config = dict(
    n_layer=13,
    d_model=192,
    n_experts=128,
    experts_per_token=8,
    d_expert=48,
    d_shared_expert=0,
    activation='geglu',
    moe_layers=[0, 1, 2, 3, 4, 5, 6, 7, 8, 9, 10, 11, 12],
    router_score='softmax',
    normalize_top_k=True,
    routed_scale=1.0,
    balance_loss=0.0025,
    balance_bias=True,
    router_z_loss=0.001,
    n_groups=8,
    groups_per_token=3,
    init_std_router=0.0162,
    lr_router=0.000669,
    n_head=6,
    n_kv_head=6,
    head_dim=32,
    vocab_size=19607,
    norm='rmsnorm',
    norm_place='peri',
    norm_eps=1e-05,
    positions='rope',
    rope_base=10000.0,
    rope_fraction=1.0,
    qk_norm=False,
    attn_scale=0.177,
    tie_embeddings=True,
    parallel_block=False,
    extras=['capped logits'],
    init='normal',
    init_std_qkv=0.0312,
    init_std_o=0.00612,
    init_std_up=0.0312,
    init_std_down=0.00306,
    optimizer='adamw',
    lr=0.00241,
    beta1=0.95,
    beta2=0.98,
    weight_decay=0.09,
    lr_head=0.0122,
    grad_clip=1.0,
    warmup_steps=511,
    schedule='wsd',
    decay_fraction=0.385,
    decay_shape='linear',
    final_lr_fraction=0.05,
    batch_tokens=65536,
    seq_len=1024,
    doc_mask=False,
    train_tokens=258400000,
    steps=3943,
    dataset='wikipedia_en',
)
Below are experts of layer 7 (counted from 0) of a mixture-of-experts language model. Rows are named router (the router's row for the expert), gate (a neuron's input weights, with its number), up (a neuron's input weights, with its number) and show model dimensions 96-127. Each number is 500 + 25 x the weight over its row's rms, rounded and kept within 0 to 999. Numbers have three digits each.
After each expert's rows: "comes after" lists some tokens at least twice as common just before its tokens as in all text. This comes from a sample of Wikipedia text that the model never trained on. Tokens count by the router's weight.

# expert 73
router:466484463506473457509494491512486499494479464534484510462506548558516471514525527506533518464514
gate0:497484456464466477494525497543446458519464504522499507499528489535568455503464531492484544418475
up0:491481487466491512499537497576444451528452481545482512518474499536503486493493537502481530473491
gate1:485517512516444499500541554541462483503506501536526497530522520540508532517492540495538486489519
up1:515522489508545444502441460472528496492468510495502506442486472465503508484522470503493535485500
gate2:468465489536503523529521502559497488478547437516462492497476522513490498511501535482543511499511
up2:519505464516485468507489533525493511515493493543528516490510518546502435515540481477517539499519
gate3:536519532485449502484512500485521485543514512489499475486479539512501511565508461533481487528488
up3:510493491546520519529473483494507537480520470467524497462538507454514512441453497478501531469501
comes after: " the", " of", " a", " and", "'s", "al"

# expert 62
router:473453508520490464512473469473492492477469483511523544460536535523524489509503518520512511461530
gate0:475539491494490501508541506533477462478502480493500517475472487554536527488497487507526465534491
up0:499536495505504526473505502558540484513508473477504504503500462520521507477494506492526469528479
gate1:491544511501491537481465474484521509511530499522531497512553513484506461476500488510475512508514
up1:505490470505481480495550510564486492470457492504467536498449488512514527510494516500521464485497
gate2:491512487497436536463536495518489487500517513482494509497494513502499506463540477444495534492466
up2:506533492491518467499488482484474497498500520515471517481485525496509468554472567504480454547530
gate3:462499455524487502509477509562474523519480540541472493511499512551512472511541486510491516517511
up3:486469470482484507530470510543496531505490507532456505501482478555520466506540510479488516524495
comes after: " of", " in", " to", ".", " for", " with"

# expert 70
router:461472493516471478504466486483500500466475490523490525495511536513528462513517526539501514469523
gate0:469529479452493529525497509540494514532444461510529496481482485517470496498464502509490520528537
up0:516467523511488488497516510458455483473496563486480497494536498519559515509555526472486497488454
gate1:514555480502512466481522463506497466444488464527526523497500499510489495488494533493533532499503
up1:521548503479487473473513512520518491467515425482478513530483497498475506504491506491487500516481
gate2:457467527510519492509510480523526494519476465492499530484501492511474504514539544530552505506511
up2:563494502509475492505527512463472470468501495508534485528496501498540496509485450490492465470521
gate3:494482518466506458492493498496492501481509555547533463523486531516489545453488495518512510478538
up3:484474525449511466494481501497490516491525539522515475545497533472460575473482501523514514513506
comes after: " |", " by", "=", ":", "0", "-"

# expert 115
router:484472461533498478496497475445491477473476474528522543503560538550527467509537514507499481474500
gate0:500506477466514532494542516496520483511504533527545504496555464481527495468498493484483488542511
up0:493463486531527484508486526481517465472526479519488519507488556488513553501486492553513534484498
gate1:524495503504475519515476493510523464493487503504506462483486517504466507498558505475540459492490
up1:527523509497477484537460472516483476471510483505560457447511491475476529499529523475511477528527
gate2:506470475524472533481480458470530527509474520520468513448478555449494569482516528460487507471502
up2:481493483541460528498485417483572484508469526517455533452520494489486552479494499490483507442489
gate3:476474510517524479473439482517470516461495481518491519466492479515544524505500500530543516485552
up3:485486525528506485484435501507485549451503509513531521523534474485508490493529508483523480441521
comes after: " the", " United", " The", " of", " his", "The"

# expert 85
router:465501467519474472489509485497493478467492492527497509488523544568539465529514522556532530469489
gate0:468483504533515514508533458480507516525503493524559506501520527555523491481473505554477506483495
up0:487482515537529514506542471481500535508528520508522484473528534555509531489477476535498506466496
gate1:485486472496494484527547483483467494515532504495464531476507498512539507547471515503526544531475
up1:502486509485480507567518493522529445519491491505514485502521512508487498499505492473508433518502
gate2:516475519515462450459489519498515481465526480521511474531516445474525486484506486483489490517483
up2:532471484497488521493487521509525499497519488499497447514513458471533500473486434476486504525492
gate3:515532523557474494513488495500517514497515482458560539528513497515505482486520511537471489474509
up3:502522491523496484496508515482485504509522533469537543506536504520507475461500526519489497478471
comes after: " a", " of", " and", " the", " for", ":"

# expert 52
router:457481471509457509523492501508486478476487487521493529465555535535538471535509521517534493490525
gate0:469487469502542505463518507530458478502497526507467498473510518504499528495464481526527457541519
up0:535518537487496472525493467456536494478506503524528501565496475526501492541531519457467528465511
gate1:489534507494535476472484476498549538496544467466506535478554479468437525532528518521495486504477
up1:526490574482469528480501519481527532507499530523543495516532492482515545518490548498472478493525
gate2:464478482522523505538532460507507472519495548484475527533497491520517513509452534494489459481458
up2:478512535500506496514493522502446496506479469480489476525494491464526510491485470499522483491520
gate3:492511496502497498457511468523481530462484502476501460462487568518495419458520519532510495483500
up3:508503455479533482505540523497485475489505461511478527484485514488486510502494512491545514546499
comes after: " a", " the", "–", "-", "1", " two"

# expert 81
router:460479495508482482495490479491494488467502460514489509484531507517523477511506539504522530504552
gate0:533493530507488481492481510523498467456487488507513531519540492514471475522495529504511480494477
up0:481496480501470473497487465511501509523479481514490493480466504491541497476555462530477500485494
gate1:503509517491441456471511481495509502502544553547502512508516507499497502514515548537519447476463
up1:472495496521538511516487502508469450510470478488490506483528500502514486503528480467525540524509
gate2:494464523486483506531500456483506535508524550547534506459497514500519491499526562502491530499500
up2:510474515486490493524523489469483499527522535537553497474484482512491511502531527522484478499478
gate3:523497512500488509502469481497526505460500500526557521497506493500499486510522535503481487469477
up3:507501543481501521487523509476513509476507519516538516485475490508491516495504508502480488488478
comes after: " ", " (", " $", "′", " +", " −"

# expert 99
router:482482462514470494513488500472490476468495483539503493483526541531540461514515521502520500490538
gate0:504509539518475506522513503480470504511497497481498493541532506483489514562496497490510496522536
up0:480491528509479516508517535484471507522489482497475484543500502512484521484500498496523486525519
gate1:513509471495501467524475481506458457518488489502530493479506489522524495486507501476528519473512
up1:523478514506524491513552519514478514473490454516521507503499499508472519499504537507535502499485
gate2:503503479510482485498467445456569510463487500550503528487449500522485474508479471539528525504489
up2:501494491526537518479486485476533545505507492537500488516461506499459495481504472524538488524470
gate3:491498499490501501568528515475479519494490480495483496445480549515544467505495523505525522480482
up3:499521522498494512480479489476542504522487486517472486514505470464514539469511444530495496523483
comes after: "201", " ", "200", "199", "198", "202"

# expert 61
router:498453471537492486532473486496494485461488483537508510468515525526510483518486533525514505494527
gate0:511497501518517471540489506479544490542519511469546535508547464481507518466519490528503500532496
up0:481556528454493476474529519559489475494492469505494474511507500524514482479486523498482518492449
gate1:490477494527494486461484469503496506473471495522510537495523503530509461491524500507511522497501
up1:471499494472501494525528515514494495499497503515512444483525502485495503494458536489511520492525
gate2:477492492490485474483509460486498459447519500511535552480511505533548501538528527556516502467528
up2:495477538513520491493555492505523486523514412505509456481499476493488512492467511485526505513528
gate3:534522488471466463524473448514515466518494499547523493504523508498501527522505504498527520459520
up3:539525460450514489509479466510516489537529537532506475535529495479476545512486534459503498493499
comes after: " |\n", "\n\n", ".\n\n", ".", "===\n\n", ")"

# expert 32
router:483495487519461500507487466492501473491504470523540537492540498527533493556531521515532494483538
gate0:503491508505481498505467528493499463492445520519502461494508485497504498542503493543463498499530
up0:507496517477481503490465531485497510496467489490494459468513476505496492510463499561491489486483
gate1:455524534472528534483482539510497485535496529438499540533487493472471505510527461484540515450494
up1:545511472527465532517483504521538519493505475526528536451498531506512483511508476485471547505536
gate2:513493527476500486529512527523472467510513535483506517520473483475504528539507523508506483486513
up2:501490486485526508502489455505524522482507482514515496493526501550502482464523490471523492503473
gate3:518536454522506520524512514564449512496474499503510473480505509522528491503494506483497516504522
up3:519483539533486501522530495477492467496499468470515470517449493508463508482484523496461449543524
comes after: " (", " \"", " N", " M", " V", " K"

# expert 108
router:471474501554489449522503502482480489493504476502485493479494550533511500517488536529527497486517
gate0:466486510529497491475472509503497480500498537490464542533516487559520492494494557556479517553518
up0:474481529521509493481485508496500491515480506507467498538480511546510528484485548542480537538492
gate1:495503524510528517551516525530542501476473477503508529510502477482493511523491531495533501468511
up1:491514470482450505470489486457463507507531501509509503484530554522545453489516496496482508551510
gate2:490509513460492526505500505523463472446520497510523530497515491512521501503508518494521476485515
up2:506468467529469467527503459468525495531448484525495516482513521519529463506507505508478558492533
gate3:508518490487483578565487498482458505515483511499465500478473525479479449533532486469480469537521
up3:542508509503472470455503522544507485495487533504575520541548465479527515458479489505514504481455
comes after: "-", "|", " (", ":", "\n\n", " |\n"

# expert 39
router:476489473516467476506470484486487507473496490518518535484518521529536484538525528513541513459523
gate0:448504497536458522507523520506520496498474506522472464465502498500464485551495500495540524503478
up0:431513497510461525491524514509514496509483487528475456465511515499469499511466485471528539481471
gate1:437516422536506520460490520521493509480438524501498491493485537530517504493508487532480493518530
up1:510506497560496504486496495522495532504462524494514494498482521478475470546469521487440459485503
gate2:509486467496518462548516444483501486453474511483477524489541531493484528486499486520485487505485
up2:506471565542469508476512556470539504513522464531503490546465490514541474536502510455528479487529
gate3:494513518526496489482429505488494516457524507507472517474509488523515500575518479523471403451504
up3:511519482506509497491454504490519537464545531499509492490483470499473501536478459518461468442526
comes after: " in", ",", " New", "°", " of", " Al"

# expert 49
router:484470487521455465523507481506494485482474475511477546476522520537522474534499506505535488500503
gate0:516500476492520459488479540546534521502505452481440537477493485460528500497503518553494473446492
up0:493531517480504500434472508505522512522504536551460548468516483504481425507514477544468479480486
gate1:484460527527475538491481500544499516493502483480482501496528561535522488544502492488469467510539
up1:539489439505545449497539480505502495498493500502521481491494473489502521480497524509538487485496
gate2:462512489482514445496497495564483511482488500484497498508493481517503511500493477518509521489511
up2:493531485492531541511501473448498497487490502527502527527544492473512501512463493514511538530503
gate3:467510496494500458490495500453485505509434493482487523476498462495456509527493467518504500512471
up3:462504479499503462549490531474481473520450492481491491510498450505462509526469480526511520492503
comes after: " the", " of", " at", " on", " in", " to"

# expert 97
router:465488487506495479505487467505504459496520501511495505465536527530539480529511513516532488474511
gate0:461498489485490512509513519509515545516499491516497557483516535518501468510492456475507541541507
up0:518477522500495498508473452481473478473473485463522454533517467509507497483504546517502468452506
gate1:510487469532495523446506511504482520513492509525519535509493501489501520526521467474475511519480
up1:529498453482508525471520525486502535510521491510503528512502511463513522503538450467469506522461
gate2:526509501502499520542513515496497496502514481506562472449569510505503506511517503515512445502516
up2:500480509478507439478506482506518507506505467475426498568442503492485479512551491483505530475482
gate3:499497507481483439542502496518512509495528500484473504515518476509464476498535478476559463458524
up3:543505468512513538505480497490500494481507485511527513510517516454497519528513527478509475506505
comes after: "|", " |", ",", " in", ":", " September"

# expert 14
router:478490465531459497545493475490491480464487489546515538485537512547532501532538516517534494465521
gate0:518519472491513469469516493474514482488473478537568492483484517563497492511510524505444519518489
up0:462488490500472505493456540517460466521537507463466517485505491471516503495440529511508491471510
gate1:476473523540546504468505526516506506499490522528482499532524524482498484473514484501493442581504
up1:484522490491455461530462462495503468490480478469518535506505488531463507521505486519537527476505
gate2:468505437486499521552507459488508475512508478496508474499538520485493495493532488489475523510475
up2:509482482495510499489526516511484488469524491529516477502481507471536469470520490464513540523537
gate3:499506503518511489520506498481512524461513510494451530519502490488475475516486525517489472516505
up3:496514538506498483510481494483468519480546513509480498530503478525483501526489514498472484537485
comes after: " P", " B", " H", " M", " T", " G"

# expert 35
router:464481461511473489487479488488494469434504479536499526486511531550520497518523538538514503469515
gate0:527507478466547485488472495484496495462497508496505458531469485483524471539455523529491523445518
up0:481480472462502446511472470471469484500504530492492484542479499502525482510481567524512521462519
gate1:481475503535462481504491486521474474514464501496522513488498447490566512491519490447454556477496
up1:518509509482513530506498519488538523488507461524489484496513541535448460508487523551533449507523
gate2:537483545498477495507475486508516525549485554478522536530516516500461503475507499495512516522467
up2:476485538510515494458507486490498482496504512526504487490484526533543541532477519495553533409509
gate3:486479447559504508529467484534527509495475476566475535480556529527546464491509530494516520478512
up3:518516468501519500484494518506522521513483496493504525480465541453481520496458530486461543510497
comes after: " |", "|", " World", " (", ":", " South"

# expert 102
router:462480501515497479525491472492482453484486487513486523496542520535537484526503518516528504481528
gate0:461502521528495478493530482506505510485506474473508562476510532535493485502507520496519526474487
up0:478523529502507478492541500508533513513507477468483537487528561508475507485487517446523528497466
gate1:487532492506464488535521531480498511521484474533517500507535487535515514523451511525494536491546
up1:459545514475497500516527511503484464527506484477504477510520471529518522527470540500515511488507
gate2:476485515494501490485520498493493472493490544491464505505525493517535497477531513520481517441481
up2:482474505504492484451493540504449511476503483511542511534454501498459520489481502512534471554485
gate3:473489489537500547461505512488502525466507520502503532488528527546495509485481503524503500502495
up3:477522475529507511548478563514525543493498530500471470505530509473515493493514515474533508468466
comes after: " |", "|", ";", ":", " /", " on"

# expert 90
router:453471460540454478514496470495524461491496490522489495486514518567524466529523523535530490493501
gate0:535475481521504469513461475487506463505481518435510496453559470562491498494462453516495494485487
up0:475533527500524498514535514499489525495496463526527502527477526453522516496501549517505501487528
gate1:483474494433473468478517487502480511482490476484463473514497490488537500523579481510508455505517
up1:505514523591511525502489496486523507523501497501527542510489512480475469475426532502538518508480
gate2:510498475506534507512452490514538562501489463515496540540513488454491495560530495532528516493499
up2:478521510493537486508499478485517557502496479486501517519504471465484508534508514514524468513474
gate3:510488519483529507466501487484519501482519557536479514503479459561488475494548502448460501482482
up3:511516535490518504504499460514502512499508485502534526538465453484493513480528483485455515484527
comes after: " a", " the", " and", " as", " an", "'s"

# expert 123
router:456493488515489470522473487496508474493482492517489524478532515509509467569511519519521503489521
gate0:444536511490504503493524515527504502523451498479478486499494497479487481511458558488532505519513
up0:494517531519496525489489481557490479476455492521499487516509525533513483490486485574519503492488
gate1:508460500509494514479495458467482502457493484512508515513544543561509490505508526520535471464526
up1:476521534513510506489496459506472507457533534488515494493436505480503482462483538545524501480538
gate2:522480489494484485458474522536443442522455517481453527456534498499530465523530533471500561462540
up2:529491499464536493499512529519507434542474546468472529451547451505502466518509471459478513502531
gate3:458490500491511465496530503459481480497504537463498486515577553508523527514521505492506512487496
up3:542535471524477562470435490555479551500493454514502525479477479506491489461519498462496493486507
comes after: " to", ".\n\n", " was", " he", " and", " He"

# expert 126
router:479465481535486469515492477469505448490485485510528512491523527520528486496530504528517478474502
gate0:511510465483570481489513493477513476505527521471495467534506532488519451503520495491516521491493
up0:500466479514508518465514488517511512487529519434492454474471498486439468449485506532453504512511
gate1:516499494550484526484499500530499491516514495489519519471486496499487456441500490495477457489503
up1:472492483520510511512511497505548484515500474502565473509488530476496496493453533458459454516512
gate2:503523492505516505478499474520513485483530508509481526542507498460484497514484506479525476506490
up2:466466521493512546534506481460507494470450497489528464472532504499514500450513474519491474489499
gate3:490486529522480511483515478499493508496527498463505480493493560520470499460480473511460498547485
up3:508484503479500499506497477489500502490502499476473499485478525513488472507544463531485463502515
comes after: " the", " of", " and", " National", " a", " American"

# expert 69
router:460478462497504475506523480513476486490498479532518521469489546530525453517534536518536505483517
gate0:538487498493503494451494446506462495481508483534544532489513487488532516504520532523480469477483
up0:461485524495474528556488515497488501502458527477487496525498523505480487516481498457525505501533
gate1:470472503493474498473498476475527461496518502480445477549455547478450458500503475535495483533489
up1:439496522506469463411504475469485479479495497532454511518492498507508497506493461525474551489457
gate2:489478546490509448486480514491538486520502503483475509493473509499502517505523511479537478520481
up2:471492500531494489513508495491548509508508503520500482488484483512463496526518506534504561500518
gate3:497471473489478486544500453473498486515469553513515491497545517525515530480492515460484489499528
up3:547476567529515513450489542517492536478522467515502516491479540487532499505490488552517538477512
comes after: " the", " a", " and", " of", " with", "ing"

# expert 7
router:461465494559511466520509487486525483476501494527489510467487516558514502522513510506536513499528
gate0:461502498515507495492439528476490528502507497521547567501526506527504498553539515551513532480527
up0:531492475503524511510536493476525486514503493503487523489524530528496504486506470472452488491534
gate1:468465475495525560516492484474474459468527545469507480474493547491523484490537484532517518504507
up1:574483525529514500473487499464491481511495506496529532514531495491497503513488474522490475517514
gate2:523521530459523488459505495476512531498453526542515505470495504453515531532513488486536534495501
up2:525529497498468535463527511483498493516480506476532463554484456457515519453522502463510450494481
gate3:479495466539488488519524565483553467519488508508527519492501540498505514511510473502483476472484
up3:464468523536519516539526524526500515469480503465487502482550495511490527488502520502517515497491
comes after: "-", "|", "\n\n", " |", ":", "=="

# expert 57
router:472482458509494468528507496497489493511492460534476490471522545517530461512498507518539472484541
gate0:510543504473526502460534541513507515518531491468486488515539513495505540479427490492513490479517
up0:455466501483480502483480478499480494487511515526488528487473506489475411476521486488502533498519
gate1:494476499472505494480506492526517493512492532523501529540496496472495517505439486464466516505528
up1:481545482458487486452489485501464502489498521484479480529523484457519493509490480487457503506443
gate2:491480495509542526490508503489529516468480482535501494512519512499543515476483504498499477491515
up2:491489509483466471538508492513483476516477553459517507491449474507500495522533484506516519493505
gate3:546476472491507438482469485485517517491512500464526496549453515472512523506508491547484488511518
up3:470498509518511576517494495488478485497504465542510515450590503526505481488493490464533521482507
comes after: "202", "200", "201", "199", "197", "196"

# expert 41
router:493497500525481491530490477507470481468480475515507518457540511530549487516539505499514471472551
gate0:504537550493483488519475513488520457499495478547488535460484481497473521583528502479513487504473
up0:491469454527515504488534486515481545506501495458504481544469529511516486453478504502475526501523
gate1:491482469527513474510482457514476471456541545505526497491472488540514505534525493502513493511541
up1:529509498497569509500511532507493524554496499543543523508485506481549504480504492501485506510564
gate2:444481534527475499512452457512467488473491508511505465503493506517477487513499489455481521530545
up2:443500552506462507525458458512471504505495486500507482475515502482446478499521493481473528526518
gate3:498486516530512529508518571472488519492433495501530486504544523541515503470472526498496516524461
up3:517497528469508512508481483497546487529516518498469489520511464530528490517555551510480524498501
comes after: " K", " W", " G", " H", " V", " M"

# expert 4
router:486467502537472491531486489484495492456492473520487524476526511508518466534528505500510475467533
gate0:458511489490443502492417489500521528472456504498482499517534492507559520534500515499468486520570
up0:527511459501529501493560513495483488556541495521508502514467517501462469468494502488495502484441
gate1:466518492480483504455488456525490487495502496508499539496576483527507507530539511501518482485497
up1:523482516511458438529508509477494497463532497517523478535475523485470495473472490489488539508503
gate2:491480524483512495496493499497475508512504563516507471484507484486500506496484493475488514546563
up2:481535507522490524523532530508541498510453467486527515536498420482527523502534486501501511493466
gate3:512470493504529505515516465483495477511470516480496536467519488519525559493505526505510499515504
up3:493506508546495533497459521507530490503513455502478454536471501466479494515550500504496468516524
comes after: " of", " in", " to", " the", " at", " and"

# expert 122
router:456457477539452450509513489474492474494516495518542527465536518537523467536523520528517521481510
gate0:519527492482487470471452482518498508469490511475488509509488514526488515509510500564498501464511
up0:499487506481515515536533509480520476508505484545506529508505457503520506525487530457535494522507
gate1:500544542538491538506511471491508516499512484451513530526471525442525488486512501506530521489488
up1:497527525474449543493530493504502509520507535499522493541489437517475470450454480539510490480510
gate2:515495493469526534536511478540480469522462501498518535504466465509528525543567488514518483515521
up2:490489498535528399469511526498554505470497517490497497481514532505498521467472523485475487464509
gate3:496526488441488507482494486498483522517474487501505504520445510497479488524506499503512532495485
up3:509493542570501473527493528500484503475533504512491505455509522485522519485495519501489467479504
comes after: " the", " and", " of", " a", "'s", " his"

# expert 84
router:452489486520460494518495468501496473489481478532504516459509535544541443514516513525513484464530
gate0:500551536516474498508518544489536495495447519505469512553499475525467487538456502508535466491496
up0:486494512463520498492498537484522524505505504499489464504507549525470510537527555501521456545508
gate1:484476535500502498508526468457471490514538516530517503537503507512508500494471514478491530471469
up1:514488497540491506593483496557479474488556473511509496518486485527506488457492485520527523480521
gate2:490460502512507496537522472522461465466505522512441472465490536513545483496544526516489502533509
up2:470526477502554490492505494519523518512498527474484500482499496515504497501473541515535525463513
gate3:480512528480511511538477510515498493483502482465526543496479498478495470519470502485490500469494
up3:501496521455459474500531492509483523535482505454529535488490545495470445546493484482481535470463
comes after: " a", " with", " and", " as", " had", " of"

# expert 114
router:470482507495486477499492480501484483473493458505504495497548517544529486522529525527542500476541
gate0:510502480512504518504462468440484501492470520525497502425518502548554507544511519487511554443490
up0:495452529496512483482500524487476479502521467503524484522437525472521497494500494487535485515541
gate1:516459532533516433513517520500529548500501515496446504487453502472446524490502492506488480493486
up1:522482529529507448517523520524512525502479545490455507505443496474473539471505495504481496519490
gate2:461471458517454482515496511484525516524445538526483504473509480518513495531525471543496509442472
up2:449501495491484497518513518466511495539450521517488486508475479477505478543531462543521491472480
gate3:511472460508469507468490487522528496480496506502473521446499509495532476496494518513487526465536
up3:487496536491501473510511482501470508461498503523511501498479547517506498496470481459534532503531
comes after: " |", "1", "6", "3", "5", "2"

# expert 89
router:463465478556463472497444481480476474472481489530506548500518505533547462521531514542531517462524
gate0:511491482525473479496491491500491501489517478509511501483508539501503455481531561542515540476556
up0:480486514502493496526502478487519495467479496536519496507485512497508514498481454460503440514472
gate1:514506445506482446527456533483534532534474524520494518488554483493516496506514526505487496448464
up1:533488469508455465543449511485547546495494512516508492499520505457471498494528508547515527454492
gate2:507495489466496526476548519507426504534497533506542462483512501560479503494504530463507511519479
up2:479493509524477494532469495512559502478503499495463534514497485461507500511483470526516499478513
gate3:525435513506490553528524486501468488512452542460515523501533490499526511495518518501520483512527
up3:507456516482488558482508482523457476504480534501500503465524506530522524466492502508520516492512
comes after: " |", ",", ".", " and", " by", "-"

# expert 91
router:460477476524458491483491482466512475490472476522516513503499502529526464528514509546555496462524
gate0:480489455521529489532514496509510445506496522518459481540510515524481473513548516494540474469527
up0:439491515499519489528507495464521484535507484479468497523508508503463487510538525491536461490472
gate1:487486515461523474489529498517508533485501516521505498522479532512496512519509528531463507495478
up1:517489492547509504526471511488516492500534491480460469465513498483510454449483464480534524515549
gate2:487511493493515488464464479504509524486495493515508557488518505495490492471462463493427521511503
up2:524506493478502573496498483555493477490494504532502542479522490489518446462498467493463516541519
gate3:531527471508525497522464495539505447475492525505523475518514492516493542504488483501535488496489
up3:508523476521486497470512489522499475489506459552504526530493489486496518503514477523550468484509
comes after: " |", ",", "-", ":", " by", " and"

# expert 127
router:484476497523458466503455477496481476467495501523500552496522493531524495533531525540513503481509
gate0:509487510495530442502463456472440477466519527493491515459479501504469504498537491502521521506506
up0:491500496513477555483546519517569519510487468493546493525543507489504499513471513520492463510504
gate1:525493500484513498488512511520500476506487455503531485460459496510482525514475493525536489527509
up1:514526511481515526474536529539523476511517465495523458494456467513467529514502471512520485526470
gate2:518483505503456490536464530510505511488490510495463533487519473499505503504479536504505505503492
up2:458490477473533467515539472475487486513504483517527467498473544509518481494519475521512495512531
gate3:478498519462485494480466499498421451507489504538497510496511474505502509460492484510476562506498
up3:481496520480487501485496501507446443509492509548484509490494473507487519462483492499478546513492
comes after: ",", " |", " (", "-", ".", ".\n\n"

# expert 2
router:479468488531479490505503481475494482468485489522485507465512537525535479511500531513522492469518
gate0:473527511525467491546474503499464440443487458536478491461528532515525520516465491548493554499537
up0:494496547543488498547482497467522468502509480499479456470501538495516510535450491560493550516514
gate1:486484513471503464476498476450510482488485435481496495481516506494512523508528467522512507519490
up1:502487496475497484465519495459524505494517466459447486465488508473495531500539462516475477541458
gate2:501480509482516501493452519453533552510508469527472520488519418472506500472537506474529472531478
up2:489508475524472496513554501547480465508488520523527503551498535517514487479452500496486518473504
gate3:461473442490505477496504535546484456472531534512488523482549509534545498508517501477482509502582
up3:558543563478467518528487482439512505515464453484529513524473497483458498518521493522521499496462
comes after: " of", " in", " the", " for", ".", " on"

# expert 28
router:478491487499492467518469458502507472471464484513500510475527514503521471503503505534532503473524
gate0:479471469509481536477485522504486511524499515463504492499501488524519496515529483521505492491499
up0:514510533516511464542498453517501489468488489530507507496514497504468523486491523496525515447501
gate1:472504514488464459555495533493453454486465521547506516516507515484516449496491534488503529468512
up1:505505492488497480536486537511488465506465535543528513546520497478498488492486518535477510479487
gate2:449511465519503544497539503490511508507458497525466499498500534511494495483491485531484562527500
up2:528459537525492452492456495485485507458534534491534499496503491506517493536540515472527464475520
gate3:511489508508511506473500431495503514501504494509504510499489505533474468504493531484517476474489
up3:518514517479524505492493436500520542528514489498521481510468505492439485485477519494504485488499
comes after: " |", ";", "°N", "″N", " /", " November"

# expert 42
router:461497464504471488507512479467499454463465502503494518485547519546528505510502532509514518481515
gate0:509505535467529543486521514510512501521490502515494464457458488507489502515503458507464531475516
up0:531488536478516507473507529483471506530532507490477461480420455451489496502501493501502504503523
gate1:487496504497486485505513514549508450499442530497514540498452506538456492488522529510475520511523
up1:493488533485524448488476503503526535501493520526488477477511523547505491512488485501513491529507
gate2:474496492494517475492548478532501486496479473481527489478505528493469494494479483487499489516523
up2:473497546493481539475501485492535497459496478463515501433499485504457529501476479509523499492484
gate3:530497489504463478520503500499526455516450502509520512509578465540514486495529496490472503507493
up3:499482489520499461523513485498496495494501506513470482513544500537481523501464510488534550522503
comes after: " ", " E", "–", " I", " A", "-"

# expert 66
router:473445465529484502512496496499491494486494469530481504457505552529521454537491519511525515494539
gate0:505476523520476514496511518512479478515445490521479516516497478530496513463468494529524529437491
up0:516468546494505530481539505520454538520471489522475524507475495517486475455469475490501537475510
gate1:477475513554508516455537521441520475491472424497476513465496485489516469529473508525503512460526
up1:511489510552498550451527503455508499515494439502489502442483478510502465515469496484514497464511
gate2:483476470486440479489502445465464490492508448505518559491508498502495535534526508506524496461475
up2:480534516449480481475484452484485519505527441536516521496484517496472528514458495518510515497487
gate3:486473502535502476482491478551517507533468546514511534472514454506486522519445529515510483491480
up3:497461514532516518497530464546519476528454532517491507466497500485483524499451513502507491498479
comes after: ".", " a", " is", " most", " and", " more"